{
  "n_layer": 13,
  "d_model": 160,
  "n_experts": 24,
  "experts_per_token": 1,
  "d_expert": 320,
  "d_shared_expert": 0,
  "activation": "swiglu",
  "moe_layers": [2, 3, 4, 5, 6, 7, 8, 9, 10, 11, 12],
  "router_score": "softmax",
  "normalize_top_k": false,
  "routed_scale": 1.0,
  "balance_loss": 0.00507,
  "balance_bias": false,
  "router_z_loss": 0.001,
  "init_std_router": 0.00759,
  "lr_router": 0.000624,
  "vocab_size": 16384,
  "norm": "layernorm",
  "norm_eps": 1e-06,
  "tie_embeddings": true,
  "optimizer": "soap_variant",
  "lr": 0.00572,
  "batch_tokens": [16384, 32768, 49152],
  "seq_len": 256,
  "train_tokens": 332400000,
  "steps": 10615,
  "dataset": "wikipedia_en"
}
Below are experts of layer 6 (counted from 0) of a mixture-of-experts language model. Rows are named router (the router's row for the expert), gate (a neuron's input weights, with its number), up (a neuron's input weights, with its number), down (a neuron's output weights, with its number) and show model dimensions 0-159. Each number is 128 + 32 x the weight over its row's rms, rounded and kept within 0 to 255.
Before each expert's rows: "comes after" lists some tokens at least twice as common just before its tokens as in all text; "mostly gets" lists some tokens that are sent to it at least half of the time. This comes from a sample of Wikipedia text that the model never trained on. Tokens count by the router's weight.

# expert 13
comes after: " the", " a", " was", " his", " an", " first"
mostly gets: " part", " year", " number", " final", " set", " time"
router [113 132  84 163  87 136 112 156  76 115 152 143 123 133 136 131 149 147  73 181 106 189 199  97 137 116 117 139  99 126  28 124 110 112 158 138 115 112  80 136  91 153 136 144 123  93  75 120 107 124 132 166 164 114 152  95 107 148 148  71  88 126  87 146 184 109 119 137 116 107 181 133 138 117 118 110 103 140 177  84  76 135 101 134 170 147 146  78 121  81  95 113  75 127 166 132 175 170 146  94  88 129 145 144 165 142 149 111 138 126 139 181 165 109  85 104 116 145 139 167 153 152 106 132 148 146  82  76 108 165 117 125 212 160 160 105 117 172  94  92 122 153 108  98 185 174 132  86 202  52 140 167 163 172 107 117 149 100 177  94]
gate7 [112 108 118 102 113 123 118  78 120 154 103 154 170 110 126 146  95  94 157 120  94 126 129  96 144 130 175 110 207 134 123 119 164 132 143 128 110 142 161 112 141 139 204 103 153 144 114 201 104 144 152  82 167 135 153  82  85 107 128 127 156 101 202 128 100  82 170  98 106 145 164 102 131 129 145  81 146 162 173  80  93  92 101  98  95 162 116 153 109 107 108 205 165 115 128  47 124  97 159 148  77 172  86 117  84  80  85 161 127 148 150 160 173 133 156  70  84  89 161 134 131  99  46 103 115  99 118  92  85 139 119 119 186 160 136 138 149 187 135 119 152 114 201  77 140 135 158 107  95 126 100 123 131  91 107 160 156 155 162 108]
up7 [170 152 115 106 130 125  88 118 190 143 105  75 136 110 148 137 142 111 153  89 119  94 147  98 141 159 213 153 118 146 140  63 103  96 128 139  96 139 115 120 146 122 196 118 157 126 137 174 174 193 222 113 139 144 150 104 132  92 126  94 140 133 209  97 130 108 165 100  97 131 166 120  80 155 158 130 141 142 147  81  83 147 128 137 112 108 171 135 135  93 100 177 127 144 103 116 150 102 159 176 130 141 149 143 134  74 129 148 147  97 110 132 205 123 165 155  97  59 158 154 126  72  67  91 128 102 127 107  78 142 144  85 178 155  73  99 194 177 135 105 131  61 182 152 161 133 160 139 135 122 165 116  99 131 114 157 135 183 113 124]
down7 [109 118 141 121 113 127 139 130 129  94  96  99 142 114  66 149  72 208 198 141 188 129  79 155 105 139  54  81 121 128  97 170 134 156 149 140 171  18 106 131 159 119  97 113 123 118 133 110 136 127 120 154 100 157 189 123  85 121  76 184 164 121 133 145 120 138 133 113 148 166 111 173 187 152 126 170  88 124 158 105 102 130 151 133 114  92 150  58 109 129 138 158 166 152 125 109 148 129 124 123 144 150 161 144 146 167  82 158 171 111 140 110 108  92 133 165 160 166 207 112  45  90 159 146 126 137 187  91 141 103  50 160 117 103 154 112 118  68 156 120 109  88  78  90 135 165 113 151 117 162 157 158 147 131 121 145 109 141 147 122]
gate8 [129 132 139 134 144 154 102 113  95 126 171 149 172 110 140 119  61 181 153  83 148 102 102 116 153 168 146  99  79 136 159 155 137  54 126 127 170 167 170 109 145  44 151 186 125  59 112 112 154 174 168 131 105 125 126 108 125 139  64 188 125 105 154 131 140 198 115  82 160 169  71 197 146  94 119  54 163 123 117 123 124 169 149 124 113 117 137  97 115 193  97 142  99 137 122 170 122 104  45 108 117 184  92 114 116 139 107 104 100 103 120 111  79 114  99 141 109 162 135 164 125 136 168 132 127 105 134 202 126 133  92 121  93 159 192 165 146  87 139 149 114 170 165 150 102 130 136 140 130 154 114  72 113  85 118 166 161 131  95 143]
up8 [131 173 145 142 154  84  71 111 108 106 143 142 204 122 135  81  76 150 172  57 160 155  75 117 117 154 108  94 134 121 123 127 129  80 146 132 123 157 183 116 150 107  90 142 116  72  96 162 141 180 169 126 110 144 185  82 142 164 133 165 159 129 120 140 196 168  89 138 170 134 156 152 142 108  62  11 118 108 174 116 153 174 142 135 134 134 147  69 158 163  77  98  77 168 123 125 108  70  82  92 106 145 110 155  84 139 122  84 120 108 177 102  68 139 107 146 132 135 151 168 142 112 122 116 134 160 154 129 127 109  79 148 100 153 191 139 184 121 137 107 117 112 136 121 130 125 146 167  99 110 146  68 122 127 152 174 110 167 113 119]
down8 [ 79  84 134  73 167 172 156 101 153 179 120 160 123 134 157 138 162 120  92 169 124 155 163 166 116 113 146 166 171 137 118 155 154 140 121  87 128 120 119 166 151 120 149  55 124 142 119 174 140  93  79 176 103 114 168 139 117  79 163  99 109 135  81  97  95 123 119 169  91 115 161 103  99 104 130 143 136 163 132  90 153  73 187 118 127 122 143 138 220  88 174 125 151 106 131 112 115 125 154 113 125 105 132 145 135 134 106 164 159 151 110 125 119 107 112  97  80  97 105 157 141 152 102  93 106 116  80  79  73 117 192  98 164 188 115 134  76 237 103 162  98  61 136 112 146 164 175 147 114 140 144 136 211 154 158  85  88 136 127 124]
gate9 [138 138 108 139 109 111 108 106 158 136 118 100 138 130 102 177 178 167  83 105 122  92 126 156 120 119 143 116 159 202 107 153  71  65 164 129 119 182 197  72 168 153 112  95 125  88  86 100 141 116  76 109 116  65 218 140 109 105 155 120 206 125  81 107 151 187 146 122 102 167 135 126 123 126 150  62  52  86 151  91 106 122 126  92 148 132 152 120 104 117 142 104  96 113 148 160 158  81  95 123 142 123 103  55 118  92 121 132 127 148 119 210 153 145 153 218  80  87 131 109 108 132 167 154 145 167 107 160  97 182 129 149 119 125 137 147 150 146  99 143 113 130 142 142 137 113  71 135 134  98 126 147 111 179 175 122 154 137  92 150]
up9 [109 139 146  92 148 150 168 189 120 118 107 148 101 106 187  77 145  72 144  76 181 128 136  80 143 125 176 136 132  85 133 116 118 169 110  90 138  70  54 190 124  85 157 140 176 184 142 113 122 144 158 157 124 127 112 154 147  96 135 123  46  97 158 154 112 162 113 140  95 110 108 130 142 154  92 146 224 151 105 154 108  56 133 155 124 130 115 138 102 129 188 172 136 161  82  89 114 198 145 132  99 109 166 171 111 126 139 130 151 138 159 108 124 116  96 102 129 158 111 127 152 114 102 116  63  61 150  94 132  78 143  88 130 121 120 163 124 117 119 107 143 214 109 130 193 181 135 123 129 105 116 114 185 120  98 142  87 143 162 113]
down9 [106 145  90 150 145 110 156  90 134 155 133 106 169 153 122 130 179 212 130 189 160 138 121 141 139 105  87 115 110 140 142 100 118  65 155 161 151 114 120  15  98 155 165 162 107 126 115 176 149 168 139 112 140 155  93  95  67 153  87 129 120  49 124 106 155 128 158 119 147 169  74 112 143 158 115 107  89 151 148 153 132 114  69 156 129 141 112 166 181  98 113  46  97 124 145 173 143 135  85  91 148 128 109  90  91 159 155 138 140  91  88 159 165  98  87  85  82 126 130 140  96 137 193 155  82 170 144  87 101  70 152 113  94 160 126 142 132 168 161 145 102  84 138  90 151 154 104 104 101 144  97 105  73 170 137 157 128 120 120  97]
gate10 [ 80  77 123 141 184 160  73 166  62 171 138 208  66 186 126 149  58 100  72  79  82 108  97 121  98 136 147  95 106 101  86 112 153 143 148  95 133 111 139  86 121 137 172 121 121 136 148 127 158  91  28 127 164 137 163 143 130 124 149 149 106 127 172 114 188 136 147 133 127 141 119  64 173 153 138 144  82 157 107 118 173 104 117 113  85  62 114 120  91 164 177  93 115  77 137 155 159 111 179 162 154 100  74  99 157 114 152 134 140 120 192  95 116 104 175  88 102 112 139 174  83  83 134 111 137 176 125 138 128 162 172 122 134 114 165  96 159  97 117  88  89 132 163 131 160 167 145 111 124 113 126 106 131 126 133 128 150 115 145 100]
up10 [106  63  98  88 170 117  73 164 151 138 137 179 140 149 129 129 116  81 112  95 138 171 140  97 141 153 126 105  34 136 110 152 168  98 134 180 131 173  81 105  77 119  68 163  93  81 111 152 110  91  82 145 114 132 103 167 142 117 140 128 138 126 163 169 165 145 111 225  96 128 152 122 131 174 152 119 135 153 121  95  95 125 135 136 134  62 135  69 164 113 185 124 127  99 176 119 119 143 207 138 106 152 120  97  96 152 118 107 106 129 192 116 133 175 152  69 100  73 174 123 131  91 126 147 145 151  93 104 138 164 166 170 187 135 171 126 173 121  61  92 160 146 170  82 145  92 108 106 125 162 129 121 127 125 111 108 129 120 177 142]
down10 [118 132 158 142  95 126 198  47  77 101 156  86 156  65 167 148  73 175 145 149  98 140 100 152 158 136 144 150 146 109 128 108 145  82  73 153 143  97 131  91 146 138 137  81 114  95 184  97 104 173  99 103 103 141 101 152  70 134 136 145 104 102 141 149 125 175  98 108 156 115  86 137 177 155 153 167 140 110 145 152 173 134 112 109 152 156  99 175 135  75 103 172 107 152 105 146 150 124  93 129 154  81 130 169  93 108  69 187 122 119 111  57 140 101 103 127 143 100 104 173 165 102 204 101 132 130  92 145 158  84 114  85  98  87  67 169  95 168 159 130  74 151 137 182 131 113 184 132 124 120 121 132 185  90 109 172  95 126 126 143]
gate11 [149 108 112  99 118  65 157 166 102 151  90 159  95 105 124 173 181 173  86 161 102  85 108 185 175 157  86 172 122 159 165 149  92 132 141  85 154 160  85  90 157 158 158 134 171 139 102 106  94 169  85 111 153  61 197 141  69 175 114 135 106 112 153 137 136 148 144  92  95 191 201 129 161 160 146 105 137 154 126  84 144 121 133 122 133 131 108 123 114 170  89 145 141 143 177 123 141 150  73  71 208 119 149 111 144  98  85  80 127 187 117 139  88 110 134  95 115  68 200 130 152 144 153 162  83 142 147 120 141 136 108 100 146 160 128 149 164 139 162 179 104 108  87 115 138 118  94 121 147  95 148 126  99 157 180 153  96 151 126 166]
up11 [119 103 116 150  93 179 119 104 168 126 149 147 189 129 101 100 140 123 159  75 151 153 154  78  93 121 139 139 120 125  90 122 208 114 138 113  79 129 127 131 107 123 114 149  67 120 199 181 172  60 188 110 120 150  56 148 149 106 193  96 178 192  95 152 130 108 147 136 170 103 150 145 120 141 104 135 120 122 128 199 141  71 151  89 110 104 103 153 130  32 141 112 156 152  69 134 107 110 121 145 133 147 140 166 137 143 160 166 179 117 143 156 118 141 141 162 161 159 136 159 109  93 133  66 178 108  84 120 146 190 154 214 114 122 138 170 136 160 183 115 100 101 154 147 127 118 113 125  80 132 105 161 145 105  99 114 117 121 115  89]
down11 [109 115 142 113 134 111 108 128  97 124 168 181  79  59 166 154 126 134 163 165  76 133 141  97 125 125  91 125  38 166  95 151 123 122 158 140 141 143 112  98 116 120 138  66 167 142  94  76 129 140 127 183 191 133 129 140 157 114 104 142 134 117  99  99 129 178 137 111 107 134 115  81 103  86  87  94 107 148 131 109 146 181 141 181 185 144 118  94 123 154 203 130 122 117 135 152 170 106 100  64 114 141 145  76 156 133 135  63 119 179 106 126 131  82 187  80 139 135 143  81 157 132  77 160 100 140 165 107 132 140 149 160 125 169 143 169 154  73 154 203  98  63  99 171 150  88 132 163 125  95 100 174 102 162 191 117 165 119 104 141]
gate12 [166 119 172 160 149 138 152 121  82  59  99 172 196 191 112  74 175 138 118 145  98 134 111 124 144 211 142 110 130 178 110 129 102 152 111 105  82 157  99 149 149 147 168  92 113 147 143 123 139 141 119 116 160 111 136 182 119 134 112 124 141 142  96 116 143  62 116 149 118 154 113 132 178 123 106 149 101 153 167 155 164 107 161 124 133 156  56 130 143 152 140 200  98 158 138 127  80 164 161 138 176 110 125 164 144  55 161 105 173 126 110 134  98 151 135  86 106  74  85 119 186 122 203 125 156 142 108  88 105  64 114 110 181 145 103 135 113 163 168 119 152 142 132 117  97 127 175 160 127 117 123  51 121  74 193 118 150 141 156  63]
up12 [181 144 147 186 150 152 112 133 143  84  81 122 161 144 116  47 157 122 124 142 128 142 104 135 131 206 100 154 136 141 111 137 135 116 152  58 118 110 165 122 157 147 151  64 157 152  97 149 182 138 140 124 131 118 120 119  88 165 137 160 132 163 101 144 128 107 139 141 124 113 128 143 226  96 112 122  89 128 127 144 149 141 151  98 106 122  93 144 188 176 104 167 148 141 189 126  91 210 163  87 166 127 139 127  77 160 162 133 196 130 146 115  52 135 101  80  92  76 102  40 108 109 150 101 177 132 124 132  96 108 106 139 131 144  73 122 145 151 181 150 174 163 117 132  84 151 149 132 102 122 130  93 120 124 140 126 203 146 109  58]
down12 [114 103  89 104  96 124 131 100 113 134 169 139  89 179 111  89 118 136 183 105 164 167  87 170 139  69  68 149 156 155 110  82 108 127 168 134 145 168 113 149 134 127 188 152 131 170 161 114 140 165 138 175 128  78  87 180 137 145 109 164  81 119 121  82 160 123  51 164 122 152 140 149 170 167 140 176 167 161 159 143 143 108 101 162 143 181 111 173 131 124 164 126 138 156 170  96 150 122 111 149 137  61  94 131  89  76  87 165 100 109 156  78 151 102 118 136 125 138 124 135  64 144  99 123  82 135 169 164 144 164  87  70  99 114 140 148  59 140 128 168  36 136 159 123 157 118 105 119 123  93 190 177 144 103 133 112 113 125  72 130]
gate13 [117  83 161 150 132 119 112  85 107 131  84 129 136 209 166 104 154 130 128 118 152 107 100 159 127 175  86  80 119 115 214 113  96  87 113 125  97 146 150 123 104 178 181 169  93  86  99  75 108  97 101 112 112 104 154 130  67 126  93  72 103  98 112 133 125  94 144 124 111 108 125 123 143 109 143 183 126 171 101 157 131 155 125 124  91 124 119  52 152  74  67 173  91 165 101 198 154 181 177 101 130  98 148 102 103 135 101 126 114 105 229 172  77 149 118 120 127 157 118  74 135 158  88 117 144  88 109 160 155 132 120 157  56 125 127 126 115 162 146  94  82 143 143 140 134 136 177 106 134 184  81 187 133 134 128 114 160 127 111 124]
up13 [ 96  81 123 212 153 110 166 101  62 141 118 108 143 168 166  98 162 179 142 121 126  86 145 158  92 178  81  97 122 182 171 136  71  98 169 182 107 131 131 124 132 170 116 124  83 128 138 140 104 119  60 107 127 151  78 175 122 109  91  92 109 113 113 153 136 150 150 129 170 134 160 136 135 131 167 156  87 131 146 142 167 172 124 117 107 174 142 114 183 133  94 140  90 166 109 133 120 176 141 124 117 109 124 113 120 108  59 130 121 162 177 145 125 153 133  94 135 182  91  82 212 177 143 133 110  82  85 155 143 110  47 170 138 150  98  88 131 179 104 121 125 135  89  91 123 125 136  76  97  99 154 193 138 122 134 113 151 117  59  84]
down13 [123  60 125  86  93 166  71 166 127 113 117 131 146 143 174 205 148 114 173  95 149  90 108 130 135 172  83  87 120 177 140 139 103 169 171 148  88 104 123 174 113  77 124 112 134 103 137 131 135 133 145 160 152 143 121 131 130 148 127 132 187 188 116 132 105 169 101 105 118 109  78 122 122 103 105 110 126 165 119 130 143 126 145 108  74 139 115 144  68 108 141 146  93 136 146 190 108  80 144 175  77 125 162 154 127 106 157 165 109 123 110 111  97  99 138 159  70 118 117 118  68 131 118 105  71 114 179  96 186 179 167  84 158 116 127  13 121 114 147 148  75 140 127 123 111 128 110  94  83 108 100 125 175 116  91 157 102  89  64 201]
gate14 [135 135 139 120 121 107 156  70  93 127 178 121  99 137 153 152  70 133 143 115 102  81 146 117 177  84 150 133 177 153  94 139 104 102 161 117 143  94 114 154  85  98 121 168 173 109 106 128 137 176  94 174 192 154 155 109  17 154 102 141 136 113  94 141 110  95 140  92 113 206 123 127  83 132 124  93  83 176 157 132 114 112 108 106 190 177  99 182 133 135 161 146 155  69 124 142  82 151 138 177 101  86 172 117 122 121  98  61 133 144 140  91  58 151 104 107 132 151 174  87 109 126 129 131  94 183 137 148 105 160 175 102 167 140 122 155  84  76  92 138 139 118 100  55 134 116 179 126  99 134  85 122 148 151 160  94 114  88 149 120]
up14 [136  96  73 126 118 166 128 121 103 176 103  87 123  90 125  98 176 119 107 160 172 127 145 182  95  89  94  76  81 118 159 131 134 185  55  61 135 172 147 123 130 133 108 133 119 150 185 113 147  90 134 124  63  84  94 163 194 117 122 122 106 102 133 102 151 139 106 139 136 101 189 124 168 146 164 180 144  92  80 145 167 137 118  98 113  57 163  81 126 150 105 101 154 104 139 150 132 115  85 112 132 145 100 147 144 126 164 129 107  92 155 128 204 114 133 125 121  85 125 221 125 146 143 178 161  60 107 142 116  72  90 179  90 113 120  88 193 101 149 108 113  98 170 173 127 135 101 132 131 171 149 122  80 127  89 136 152 169 124 129]
down14 [138 122 139 138 102 124 103 139 184 118 109 147  99 124 104 139 129 114  80  95 137 102 130  33 138  83  99 180 123 112 113 150 152 143 114 155 129 136 148 152 161 127 107 145 125 159 127  64 113 147 115  71  41 155 188  94 110  93 136 148  91  10 110 157 138 160 140 103 169 160 142 128 156  86 114 124 127 130 116 114 145 164 151 167 189 135 141 141  77  85 149 149 129 110  91 186 140 138  91 105 175  82 133 150 149 176 143  77 151 117  51 124 124 129 110 130  93 149 146 123 181 176 101 219 136  99 140 100 123  88 110 119  97 100 175 158 147 176  96 115  98 130 151 101 163 115 113 114 176  85 123  91  97 134 152  92 167 135 162 169]
gate15 [168 107 138 123 132 156 180  85 150  97  87 152 149 129 116 122 148 185 122 134 138 120 143 148  54  72 108  44 172 129 114 149 164 120 148 175 115  93 120 144 109 107 122 146 119  93 134 132  85  85 130 125 149 127  83 102 140 112  61 155 163 105  86 156 130 148 145 175 112 139 140 107 105 172  71 133 113 123 134 139 121 187 113  49 162 155  65 114 103 157 115 137 114 181 113 144 161 191 171 167 119 141 113 119  89 102  92  93 167  95 115 159 156 152 148 133 154 116 126 136 169  83 140 166 179 141 155 106 119 106 183 145  87  97  99 125 187 130 165  40 116 180 173  78 126  98 110 171 106 164  90 175 155  92 161 166 143 144  78 133]
up15 [123 107 102 132 155 146  54 165 159 127 106 136 115 165 155  95 125  90 100 138 108 118 119 136 102 195 195 124 125 138 142 148 166  81 110  77 124 171 160 124 138  98 107 130  75 186 109 146 173 211 124  94 102  60 104 207  95 102 149 157 142  99 164 105 119 130 126  96  89 115 126 139 174 135 143 160 120 122 144 132 105  77 124 137 118 114 159 182  83 106 117 158 155 124 119 136 119  90 188 155 113 156 201 206 152 135  87 126 114 128 133 144  69 187  87 156 147 139  97 130  65 162 157 121  81  98 121 174 116 132  59 107 134  83 146 106 112  95 128 135 137 107 128 167  70 144  99  90 150 121 149 125 191 132  79 112  86 168 153 117]
down15 [108 141 139 143  88 136 130 140  60  82 142 114 132 112 105 132 129 125 133 192 170  93 152 102 124 180 134 120 189 224 164  86  87  90 131  32 141  88 140 103 153  77 159 170 127 114  82 151  94 171 121 117  99 190 160 178 140 145 117 161 117 125 126 113 115  97 122 142 120 155 156 166 128 107 138  65 101 132 109 162 128 116 131 186 126 114 102  93 171 175 131 175 169  88 163 121  80 159  75 111 115 100 176 125 158 131 148 120 120 173  99 147 107 150  91 161 100 114  94 162 128 138 117 164 105 173 108  93 117 174 200 114 115  98  85 124 137 122  84  33 136 109 119 164 149 155 168  76 112  79 137 102 128  92 143 128 125 144 146 106]
gate16 [118 159 117 174 127 120 151 144 157 128  83 140 126 149 166  88 142  83 113 113 114  97 123 145  74  69 131 170 161 106  99 195 207 122  81  91 119 143 137 149 124 128 137  83 143 113 171  45 190 137 123 119 113 153 148  73 117 159 128 173  99 148  82  86  77 164 159 147 125 170 102 102 122  89 155 111 149 201 137 184 143 154 154 172 103 124 125 203 129 141  48 167 149 168 185 139 155 122 122  81  99  77  94  84 194 140  98 132 181 154 136 116 130 138 134 128 100 137  74  95 157 126 127 117 169 102 129 140 127 127 146 179 109 158 155 135 126 113  66 148 154 110 188 148 134 166 132 157 148  97 129 147 129 145 120 113  82  94 131  78]
up16 [134 136 176  74 136 180 153 152 118  61 115 115 138 120  92 145 121 157 109 135 209 144 159  82 180 124 118  92 136 139 136 152  92  89 162 144 124 105  81 175 144 100 122 142 137 140  85 167 120 108 164  96 221 131 129 175 120 117 142 144 135 132 152 117 188  99  95  67 160  69 167 130 168  88 147  96  30 103 125 115 134 114  79 159 148 109 153 101 157 151 175 156 119  72  90 137 147 137 161 114 156 168 144 113  43  98  96 137 127 113 134 157 158 105 148 125 170 104 132 150  89 100 157 105  52  87 142 101  99  90  62 113 136 129 148 124 123 114 172  92 161 116 108  97 158 137 115 120 126 125 141 104 165  75 129 146 116 112  70 178]
down16 [139 127 128  82 164 132 141 128 139  83 197 121  87 107 130 128 134 146  79  94 104 165 153 147 128 133 207 129  82 133 165  43 168 100  88 142 113  92 134 151 173 125  84 159 179 195 125 102 119 119 143 217 144  64  67 154 151 135  94  84 150 120 123 134 140 128 101  96 104  44 126 137 129 110 109 155 137 146 104 137 131 198 122 113 124 141 130 160 101 170 157 156 140 109  97 142 152 129 150 113 159 149 163 182  97 157 125 141 101 132  99  92 208 166 116 101 168  96 118 156 169  93 165 183  95 165 135 145 142 150 173  93 158 147 141 115 102  86 129 155  75 143 192 121 148 130  96 164 120 126 130  81 201 103 156 108 114 117 124 152]
gate17 [119  50 127 114 169 176 147 102 132 101 152 193  76 164 155  79 150 129  75 139 144 117  86 108 102  68  92  60  77  75 132 152  92 135 144 166 126 168 148 108  76 142 123 108 138 149 128 159  95  86 165  68 159 119 130 134 117 115 119 166 118  78  86 156 163 146 110 107 153 111 133 133 150 134  99 126  98 141 108 164 154 142 101  64  60 217 148 138  97 124 124 168 134 149 112  72 181 191 146 123 123 146  73 120  87 116 148 166 172 115  91  83 157 109 111  82 109  99 116 158 132 155 185 133 111 174 123  73 144 132 123 154 178 124 153 120 127 156 129  96 136 118  60 133 138 126 126 147 129  80 145 174 140 164 128  88 132 179 168 143]
up17 [140 104 158  78 185 169 133  91 110 107 147 141 141  99 153  79 112 191  73 175 119 172 120 111  81 136 101 105 121 108 187 167 127 148 104 196 138 121 151 112  72 161 139 117 184 168 145  92  95  86 108  62 154  90 163 123 122 133  90 107 111 159 129  96 126 136  84  87 137 126 112 111  91 115 172  93  62 152 146 149 149 126 103 137  68 178 124 154  75 150 111 151 129 169  67  95 155 207 110 124 112  89  69 132 107 129 135 125 156  81 105 154 124 114 107 111  87 161  91 153 141 145 206 101 174 161 123  88 139  86 130  83 130 166 153 113 135 186 124  96 126 127  94 153 120 157 116 128 124 106 122 191 116 131 186  90  94 138 175 127]
down17 [139 146  99 117 128 131 141 124 139 150  78 111  92 152 127 128 154  83 178  85 166 190  82 160 124  65  91 161 113 197 192  80 131 152 147 150 158 130 165 124 139 112 109 149  76 159 106 122 180 197 149 130  59 142 130 111 152 134 115 149 121 165 106 163  71 135 195 162 118  80 141 105 131  91 175  92 107 203 113 111 149 131 168 164 126 135  88  98 181 114 150 127 150 142 168 182 128 131 163  95 132 122 108  71 115 135 168 133 167 100  96 124 132 156 123  91 122  88  82 121 119  75 119 130 124 113 153 188 177 128  87  90 111 140  92 152 115 105 219 138 131 168 166 109 174  94  80  84 118  97 131  98 131 147 123 111 106  88 136  86]
gate18 [114 127 117 183 129 132  95 153 131 156 126 131 134  80 168 144 101 116 115 122 112  90 124 129 121 120 103 192  80 188  61 124 115 140 195 189  75 142 106 115 145  85 196 168 172 171 172 159 155 110 133 183 148 137 128  86 154 148 144 103 178 162 113  98 208 105 160 112 130  92 121 152  93 200  85 142 143 117 107 135  86 136 167 134 137 111 119 118 114 184 173 118 145 176 151 151 137 124 149 111  85 145 113 153 119 105 115  64 120 111 180 157  82 186 172 157 109 122 164 212 135  63 167 123  96 170 165 128 116  96  80  98  58 154 107  79 143 111 112 114 104 117 120 121 125 130 111 127 178 150 132 159 121 158 130 131 108 172 125  90]
up18 [126 100  92 152 150 116 102 138 172 162 101  99 144  66 176 128  85 113 132  81 121  85 123 149 150  89  99 196 118 157  88 126 122 107 193 198  79 158 137 114 146  90 167 177 158 156 130 166 153  90 144 185 115 137 129  96 141 159 153  92 134 152 138  99 191 107 178  85 141  79 117 180 109 172  75 132 143 126 100 159  97 163 156 142 116 131  94 118 123 175 154 131 117 144 126 144 157 103 159 108  87 159 142 141  99  89 124  65 121 113 153 124 111 180 175 165  86 135 140 199 131  18 184 146 114 186 158 114 111 100  84 121  61 161  94 108 107 115 128 137 117  97 133 150 111 105 127 147 191 144 123 147 109 146 130 118 124 164 118  86]
down18 [110 148  82  92  82  82 149 145 155 117 111 171 133 143 141 184 126  81 176 148 104 168  86 102 118  79 122 116 115  76  50  83 126  97  93  84 169 142 152 120 160 165  88 201 141 133 190 150 149 156 114 106  91 123 124 130 132 146 140 161 102 117 159  89 125 157 138  97 109 178 146  90 102 101 154  77  91 165 136 175 163 129 119 136  80  96 131 168 107 128 100 108 183 103 139 154 102 159 104 149 140 114  92 123 130 133  86 150 167 158 131 134 146 112 146  94 142 127  66 139 169 140 135  80 132 144 158 121 190 110 104 113 168 101 175 197 128 143  72 143 141 130 194 113  76  82 122 138 114 107 217 131  55 141 143 157 145 143  79 170]
gate19 [136 159 157 126 145 150 129 156 118 155  77 106 154 121  88 147 132  99 141 123 118 149 117 159 127 110 127 130 169 155 113 135 153  50 179 201 109 159 136 174 159 122 106 104 116 162 180 113  77  80 149  94 198 142 157 123 132  97  81  36 118 130 149 130 155 147 160 150 159 174 129 158 185  89 137 108 117 135  57 160 119  80 151 123 115 152  71 141 147 135 103 116 130 145 140 106  83 176 160 116 128 164 143 130 154 113 103  40 125 136 129 138  84 105  91 143 156 125  77 111 133  97  75  71 111 135 145 151 106 177 101 165 155 112  86 112 127 112 154 149 124 147  68 139 122  62 143 148 199 114  55 195 113 131 178 153 113 133  85 129]
up19 [ 68 118 119 138  75 177 103 158 130 150 121 125  28 126 168 113 180 127 146 145 124  93 159 134 131 135 163 107 114  86 119 132 103 179 132  98  93 175 153  99 124 158 173 157 141  65 124 119 146 105 158 148 144 165  81 110 129  73  80 144 116 110 151 152  56 186 103  89 163 130 173 131 152 126 132 143 177 117 113  58 168  74 125 158 159 162 133 149  83 146 143 156 112 175  98 176  85 115 106 128 140 150  89 101 141 192 114  82 152 137 110 143 139 136 194 115 115 175  97  68 112  57 162 186 124 103 150 106 162  94 130  93 140 177  80 124  86 109  62 147 142 138 156 103 124 125 122 120 154  87 127 151 116 131 185 144 108 109 156 119]
down19 [107 161 168 120 127  99  92 131 158  83 151  95 154 133 116 117  64 126 146 189 128 115 145 107 111 139  42 162 144 126  70 166 113  61 115 164 162 165 136 134  88 130 133 137 138 164 156 108  75 154  99 105 181 129 134 140 136 115  86 142 127 171 119 113 122 114  72 154 152 124 122 102 122  90 161 127 164  98  91 172 160 168  84 160  91 148 127 155 154 112 155  67 141 139 166  78 132 104 140 124  75 144 139  95 186 135 110 175 110  96 199 103 126 159  98 136  95 100 137 213 131 188 138  95  49 151 153 136 179 191 121  88 100 162 118 112 122  82 137  57  88 128 144 106  55 116 136 128 101 126 108 135 171 148 148 126 118 167 101 123]
gate20 [ 96 146 145 147 119 153  70 177  90 111 146 112 137 181 160 160 208 113  74 138  84 145 175 163 142  78 145  64 155 119 126 158  84 138 124 103  63 123  90 129 157  97 137  81 157  79  95 108 122 115 138 147 159 137  92 122 125 125 141 155 189 101  66 135 175 102 125 150 116 135 165  99 108 121  64  66 131 120 181  63 166 146 156 130 174 122 104 107 167 123 127 140 158 147 206 142 103 206 153 171 169 186 114  85  92 160  47 151 130 136 145  88 156 162  98 119 138 153  87 144 151 154 140  97 114 101 105 140 106 183 119 109 138 112 143  65 151  99  83 139 149 125 128  95 123 141 128 134 130 120 128 162 128 122 129 128 147 121 197 162]
up20 [181 135  61  94 100 171 109  98  95  95 131 164  97  92 137 120 110 120 167 133 131 109 114 129 152 146 149 159 155  39  92 140 163  83 125  83 104 149 163 104 151 145 147 102 108 145 156 121 139 114 142 196 162 204 102  88 133 129 201 148 202 139 168 130 147 130 129 119 103 165 108 153 154  97  94 114 148 105  69 156 101 104 166 114  60 163 138 169 114 146 161 160 133  94 121 151 126 109  90  69  71 111  74 105 118 107 137 145 132  93 131  95 120 155 127  93 116 181 101 144 112 151 117 145 162 154 119 138 142 162 147 111 125  92 137 208  55 113 107  90 166 135 133  82 174 173 101 143 163 140 106 134 156 146  79 222 143 117 143 143]
down20 [157 137 171 167 139 164 209 146 116 129 126 174 180 145 126 133  80 137  61 104 158  79 111 105 161 144 104 142  27 123 117 113 102 147  76  69 119 151 124 169 145 135 128 142 101 152  81 118  89 134 129 119 155  95 142 102 146 141 111  85 131 133 123 100 157 120 136 115 176 138 120 113 151  95 146  97  54  97 124 156  97 138 193 183 120  84  37 146  87 119 131 151 196 103 125  95 132 134 134 185  84 111 131 116 132 190  94 134  96 153  96  64 128 170  88 125 170 135 118 130  73 131 139 135 183 166 129 112 147 149 135 124 186 140 163 125  99 183  95 164 171 135 163 126 163  78 131 106 155 129 138 104 150  68 136 156 142 165 107 145]